Experts of a small language model.
Experts: 32 experts in each of 14 layers, 192 GELU neurons an expert, 2 picks a token.
Below are experts of layer 11 (counted from 0) of a mixture-of-experts language model. Rows are named router (the router's row for the expert), down (a neuron's output weights, with its number) and show model dimensions 0-255. Each number is 128 + 32 x the weight over its row's rms, rounded and kept within 0 to 255. Numbers have three digits each.
Before each expert's rows: a language model's description of what the expert responds to; "comes before" lists some tokens at least twice as common just after its tokens as in all text. This comes from a sample of Wikipedia text that the model never trained on. Tokens count by the router's weight.

# expert 5
Description: Table cell pipes, closing parentheses, final digits of years and numbers, and coordinate degree or minute marks in infoboxes and stat tables.
comes before: "\n", ": ", "; ", "\n\n", ".", ")"
router:095129180151120138089152132151104118113101171107104178147113164107179178066098121124081126119146131055165139125070217122155081140158152118163102097051094112135134169139093124109116162129184130162098130179154145128165136109116151132107117167110134140158194099162161165162122106137104173131165126120136142122000151084160112083095114125135119096141082129110113156100056114119136127102110097153095116222169135086187102154133087132065112144131133087120101115162128111174141075095135152080064116090150131205118096159121118148118108155113125112086136151155192129072133148105079188092128089115169084098135132140135132141112108136124110158095133132152117144201109116123114159096139150108099202170134161143140116077101085115096113146114140108130053140092140122106161144078086188
down0:116193148150187135082103094162137173109127137181098155157115143121118134149144141121121079139174131221113213160077133145124134067170122143167138104208082118086065159137189153126095083112091081135140127110077154159110158135102089143141094132170140177130167132110132137146176159173103115123150153139184065100182111098147176162127147152118110092152091131079168120141152184132119147114120112112157132120088185071157130083112121036125133135161113187158120135127113146108130115145107093085140148119135186177112113118090133103143111101078163147190079138184168107145129091160141146141155162108121094123071129100164142178126123166130088128112163106141196116113127124136096104152153159195095151164102181196117109132132049124129180128119151134075093078146122064086134131150102102
down1:122141139158129138175122135132184142101163107091141149162128120137123125118133165153122119072168062126174077106096103076124100138155080126150142131161133093095142094117149135168181054149115144069134109145120096180149160146160100210090139131082079109160183192142086155108097095072132089193113161130122120150182108087184111148147132090107120110158143189161141074129193157166150136070058110154097138143158066154146091151105111124151105077152159132166086124191091116121168084094096149164128119188092168166116087153114125076151128124133152120189134147151152074145129098128113130115139130106119117120142154148166114157144156129141111130169135141076113128056099145142136134107146193074018114126122076098080158121098103116135106085177170093125174118137121087113180182089142090
down2:165132055137138108153095166070139153115075166100155136093126123123118106085150169103206106139167164127168155156136064169151191136145111108142165140149140158108126104164183166134131159120083068172090159113112114114119100135140138097158126136092046112132225106096088117154160132183158158104162171072165117139121134206152102189095135133121103188094128144119153114182118122127148143129139113165173145040097120203153111140144107090123147139105136125140128116100124113113090147143141117161141189129119146078136139166095202133159149140145128123102180176146093106123120093099128155128136164184081093098122121170196132125107125052119132092161097144122119173076126083084107141085128087123105110069122159121080082085175195075143103167151121107158089133092146100093135121113063116
down3:142107098094108194100134165142092146136172095071135098142108112129152109105084136146160166038120178123127146091156138087162108131095108093189140133115171143126137150080127093117095173103147092150106188142106179106102154136110100098156132184149142084214053142083187128114149151087063139200138152120105088153115057158136152152171113188113091195106116109062119111198157167152177147140093146116160087112165079112162076076118104165094138116126133104089142162128094110183116164164111139100115146188134128067129134160115181083162068152102116112145130131127142101105127161155090142175152178134122175155155091091104101123167107147156161113146109102095125076097094137118093161135140147115128128122132132184064142156191101110127083124118164168135166059135109110158148101091121122
down4:070168068139163141194129090145139142147105134179122127112075154111107157066133150108152169139141142100123107133154158167137158075105074146167114127130075137078161136130212121169139131156163136117148059194122188083151106126126130133121129134123109084099178114124100136161142157117116091144149111188147112132100111165133110112146147105147073165168166104166153139137131170096132088123118107121116091140128135090102109137071117148110177162120128114131129125076144086145081079167122118123134236089148154164158111098192119161116107168103057124119178109136165140098128134086209132084173144129057149161111142164086163104122119160150111120161158136119119159058075172127083142151184114179157190082148166199113069118128143113122153157195084102128156196108151085152138123113176103
down5:121164072152170129107203125139111151140113148115114117133073125165072121126148119165121118141098172194151134139172144150152139133098074085074116095121121146085115130095080073082121112150145111141189106134171131150104159115152146104170186144098145108128096134123203145096113050132089091124098167091088120130144149085100122161104102136100114184177217117129132117154088133073123147176141152085168087052109176109133153137091172140142148115089121094064058111170163141114127110135153126172143107127120122099125133103131078088105143147104088104100114159117154138211132096128164172145095053155090137188064133108138172117147119081140111169117056096155148195160151143163082125126099181150174123079127134123102153146136152142120176160068132168116099125129159170081096075147173149
down6:124139153187127164127126101100110135150169155079146130138102093144030131107108113185192172152166180173113081102161151096158086187117138172173091127128098168124111140046164144111147166113146138150129142069166118144090107119119164139109112151079114157124117087138185112107089180102101148125105109120151112127139131111150097085118096114142110100161169154125194120113138106148144164199113147081095175168141084123153202155169116070147127137178099138112133118134174140205063091113129095109073085135098103160129119121108105130150170179089178204081101158105149122071153117166146133181061174090187130129145143110167082116122109146171148158178151103095111129158112159115123065118092097128134105097167153107145139134104107091124112167078114179165089136163158167144141168125142194
down7:179133157144079114131142118094182101129134151125111155194195159188161112095112085100061102102159136111117169174074111138130160106137149135108164103163105161129113122099127101096124124135093130116037158117102118187186083180123156183138174087106129120145188145121154113132159147097132147142094144184106217112105038084120161065101177120140122108139118136124135152117151118156121152137151137087123131152141149074069198117140129092159174094069123084138148145112132155149187140160132037101133100149186156118138170128165180116059154170146152112163128101144165144185121109140060158053164166212078141136146117126130152132098117088098113116182143134156121162131163125096153109164133159140159172099114113127155129148087088104094108085162081127137135095157133158156117087139126132
down8:151108099115121132120178131143156120093118070176128093102123147110106080186145121103157093101157079119100147092161147042113114125062081108082151142135202115154095156086134147103181130115137130096116071111061098149128163121142149148141083133141121097145076122143135121164135095146120110145184164061153153143117139144136110158169110124157139186150163136151127176102157152149118119163165111145120105090054107097113172104131119117141144149107149090088190179200127163127118098124124099087121122135137166132157089162171118080157039117185169081099154161160086121142084189137109116184053060136125100084128135199148057126115088125143076099115096128163155180128173129137103075078139079107103161128140087108138150122166111130115084106107087089109107202066142156115100104119094146
down9:143136132128119119092160140163156129136143091096078115077096176124175126103072211155143151151119114169133163097107176046144098198138129149115103158164182163133129158101108144143137162127077156086132144164199111154143131151102138136097172133160187055068091126107110165110136125144166156148194135160099112133135115088164035105211083168114127162050150094191115085157166138173095085171156109095167142185107109162116081136174081132121132088140155098085147193160078144108120130179118113147148130152153114153098146171140104114170126100118140154153113109167115154094183131126144122103099093146122132118113122146139139126117125126078154180170136130096082165083125126145136098148115117145133131140082156098120110153118126098146119098148094187047155058132179108111145101105164206
down10:144094134141162095138130106053061141127119095185103118114092154169136115163118137116170126161161121115152104087153103182131158130063145057150147176136080096122079113103101151136123079127117086116086171179162090134152165117118142102039109098074171096156077143116154073118179163135149102166139164114140120106162126161105164188157096141103178151167101149116145141152121159086191154163133141098110165110157091149140075109147137149191123086130111138133153158165127123146078123066092101075209135109134194159126196142124139139190162129136113159195168113103135107151122156067149125129107139136137045133176144157146152108141100092135143158119131113096082110145093103110129155136121116144175123125125171101080178167201160153111131097138184033147139147176149157094102168150143127
down11:133143180155100151170108080086167177160127077161146170104109146062115114136167104135147077131082116082096124148175104123109173142130151071108138157141143114173115127150132130136174133140149119125092143071161117083118092100130112045123139127164117098173148141167128080105129124121059142120158164126157089176082145083100136213155097183100105173166115162100157118140127196156129107112117105096104096106126103108158166105102137181144088096125181157135069159082133107100163153133112124103100163077121086096125191138167084095127112105165171132131118134092163135184121161148225084143112141158100128203160139115116123140129126137090162135045135141101202164085123142117092093114139119130150071125110057098207180070158121080188111114129132101131106164112098163131113147139143087
down12:160131117144147126146120165047118086044075153134099132110089154120184092121154147114089170127113172136096104199137085135125103117130142203151180223127109159122099143117116102148159174120099094168136129133104129083167123103120100082150160094184090108131081063132057150109143150153175064059158185153127158108141104065107164128153100100147070158103080079071143089127120066145141099131105069096120134102180203208120151124100126173134121130106122222144179114170111107141163095189131142162098109102106154089130158086147089085099118082141110114098143121144151141118135118192144140154116177110100124140143147154110152123135126111160135129186121161176116115104108109116134108162177114167135127138161147170095158153095105143110114158184143125115063140179142133150109116147132105
down13:142105109070095086134133177098158100202129170153172110176133142089045150092097164125138118105123169133152146071177161129097126076162155137092166098144153132150112110153141085110083151087098139133122140092126135137134117123120063044068129117221153128161119153092119106093079137111136132044147129138118144127091116130126145139117119112153117142179157134122142150160094104131147164133116088114153079218156048106112137105170161186108160103161122112202125114117139120111115155142074104172166129099094133102102132123160128155154111130170136178142158096123107149089091171151086127135145129091145088072127099119153119139112183173116168093092151159061154170203149119153092148089107149098171159139177087129145055126093147168185158105106116068102116109069127149128156129184074112
down14:095162187061101110180116161107125124155124130145143176193130083078133119156217064154139139146117144094139090166153148089128149110146177169120138111127129213110152138108148146105089109168096082104123190102125127132090129061153071090068102155136154134172196104113106166140091094114106089084151160140112130151159120158131139096150127170091128172140139162143085096193094067134094134113106128165162094098111072101098097130135143119145068139169145187079112137154093113057101112092134115155140130122095184120151134139077162098125140160116121168121127127119061138105136170198153137163093102114083115141104149135097131151111114176121149127158114133120129077098173187057072147099119092137114173096200094173102127173123141163109158120150183151168187117130112119080137136181115082
down15:162107116109061142087143076158121091104157113145128135087146111090109174091176100119114154096101156178105156094133111112090158116186150168053142112135133126169176146131132095177061088101188151141115111107161143039136110129116208093163148126133144161183252134138174124136156096122147131098105098130141145135153143145130099185157111092100116141067093128127145093128129096104112172149111111148105137081121151151081131101080152166126126151115147187139135110148133124149119115181112148073122116120125118065084079121111149174159093098158108096128198108092097138122066133138126140154179084128135106114099091115158075084162155131111076140139176152129172123121133134172052153103095163180100104072118143111232092122170153081145146160176118106135134073129126160172132096104104153
down16:173118176092114122094174157138077128140132135126150108119128082159180074151126132085138181130109048169104172092135170146172149090109135116110114137063176119145139153131090122137140090138125116090132124086118143179161143118142113133130102147067134158139255155150184103131175122133136127118158187124082126065116143172113165103172108135129086174098138150108162135144101091080153128132117135085112116137131105086090205100150164123143120095104127162143159145167080147097100131100118147121203141167053153089099143108144134077114101100142132183192151054115159151090104165097152151174098148132126132166102133095127153143141109235119144147124079169121170129092086127141205073101086106092100101128088127138154105116122083102075135119140126136085088137089146099143160149129084134
down17:142094195111093134100089073111088119149132093111114131096137116136145160170073079113082132095113112066052118090156070098119122149097161096112112118131103183141145190102094193118139098097132112139153200127133154112113105112103167133149172043121147091109127109141160110123160181165142167111156096117133172134156143137137148184129212133089136138152152064099112145197141210115124186139163084108083118103152058121095128176131148113164133139156062129129149094140167106131084152116165156117143111115123070110150167129129130104162120151116078142143118143095114103146104111073107152137166128057145153139139120138145104177169089154139131141167141128142123079126072120143165201124076113095160091085145141126091079084150156128109135096071079053142139141093135141173045165096104084
down18:153127120120122079097133166151169116062129104148056109099184177143138154154100128154155056134098129171131076155080095101155204165122107128153104140121128146133114120173100145172161127139116118132162104096090079130084077141118144083106132155122083110140104162162163177147136173115070161142097148126093095187179097103121142102120161101108099124119141198122183069151120120152158112178090098115116100139195133131189122132102095138107114167155105156145058117114178130173089109132122112150086152175145143138139119182124185101148158173112123121125106071102087190165191122147154162159079108140136119094068138095111141147104144115155085176115091116166117096134194161174145070104137143126112126136130122104106119091140200119131130112063103194145141058081171190151137109142093211
down19:168121066129117155128109133109096136179142130114071085110195068067119079121086102152083142133104166125116209091102040080120181149090139105176162148123106061122110110163140077177132149102116154160138131131149194119114175133073136165138134158180124130104067117127116133141150114116140092129095110152098118122158105164119123104125156105086141144165133146125122136118142118118141105192141163160126136171178146179176118097146116141116084084193157159133077127121133101120164154124058142107136120134080172129082148151144095158142141118148184176131132080133087141156138128139157137197076168142169123043147141156132129148149118099048078207116073193131122144078088079119084121126115102139126133160094088160059111160073150120121117123118074171108161107141127164125107146201157112
down20:144145147155146108154137066111142129114145125104143137112136141112135154157108076146141178141115109133115166108182186149140185176154094107131139117150138176123147145142132158146133110112156123106145072134147096120128118121139172114134098134069187092141135132184139121144172063180164084142143067091102122104120095079137070139150083144120139121160103158155142146098137081132083109127099165146136083133121116170068170067122187143147079133146179159121146135110171173067196118103103076128171109131057114114136159123148062086115163075120142105086153093141116140105095163136125183149103136149086181145141105125208127088103076174085126136140132115080126085146144136103066166172111155127201119075078042120194078108128142142137197129040122131178141142116062122094112166172133096
down21:096118090089132124113184131153115123124166141162093144063091122119080143121082100148161129110164114157125155149177123149085116066086165145162125140124151149096129115134105124143115163137075082190132147124171188100162167127074102117135143110190129081079116080138109199134108094158127114131092122141190101084169142060109131167159110137112112122123085108105138108087128172159117129101109184114136134104168110177118141133142136091051093147109101097166126131123133101115068156066115141150122126081112194133051106107114058144089201146169162133149171140112177157123068125134130099170161121167094098124162122157113169166082110084229119084156111128058129084138117096132156132131139134172129157083136132163182058073105115095134113176209076103140128106134103138164136135078115129
down22:162143150136095105091134142178071135156080141123102138138135083113057158122143123177089123127101100091117108113075126137136153221112140156163146147153157163114184132137091141198128109203135130149132100107192138122113169137109088054142120114155148130167089094081108074121109123127136123121065117160058090129182088087155116161163153134136174129111180133167139146099154097146097172142083174125096131171102104123147176119130172153123076095149192089139186182104215113156159154057061125126111127125075147123231153143125133106139096053179136141146157142104158166189100142107104137122091075117140077141130109111110085118079153173118159110159138130060136118125128130098131098110143126083173104145113079097104139090107100133107108146131182153113141104136120107104157114190132164
down23:073132126102073099153118098127092112112154074142099112090127116147173149127130158101157169123229197167146117122134140132149141085131131076121117092109099110106141094153065118143122133062096161076165121128097176131115143124164142156108166147146071176165165202164108065149165134147133106126137147128192170102161122126149098146181142130118143117177115113128106150121120122118133131159167109126165177103132127154138143096164085058071083035162179089097108100174190129108124106105124122103078035050180106088146162093113164168143178089141131154129173138143168161105113118100114159108156123127146094128036097112118082089100188133152089131154154113146139111132142154151093139101133139068106090070165153199119171129093118115078073146126114154107102150165130107114128137094131120
down24:161129089092125131154119089142164085125086105135124169081138105134158114114130148137080105127112117159133152118150113132091124148135085162065172165136191091133126189060136146173114074179144125144222110110164123147099141116116133108140168132131062077112240133059121140161202144127127120091154119076122133186066186116070092137137115137115141059113128064137085146107131142139126205105099121096157128195150169132086116157181105156123167085126109056120140177151111101113132176109167087169120118139171132220115182092122122089112112157200143135129129187173091131105129118102130083096139123150172170144062130075106104147101123140110145141123114143088103130082188152152123155128104178094137120123114137124143190130120119144167139126158152085114159112122119114152088116098160155
down25:144126180116117115112176142128097178186115185120101095220182112110144186129116085089154116118129175135065142130127061144219120134150169084082127119079122141180191141193097122128115093103137161107133148190161087129123114127224152187123169147145135064100091147200149156155116106166135109140141152064060125157096168081162171078128074125119119120152139147114152156155130098172118168135125162121171098135069086100140165160128138149150105108135116091085132106156112167130075098184139123082129132108144104139117112129097155155106078130090123120121112141067139128184034115139076143128102125145084117098125146136158127093163149152082147118091096134101090082190135167125114145112138142131110061117135124151093135113153176096136180122098102150097123149129092090158157167147147085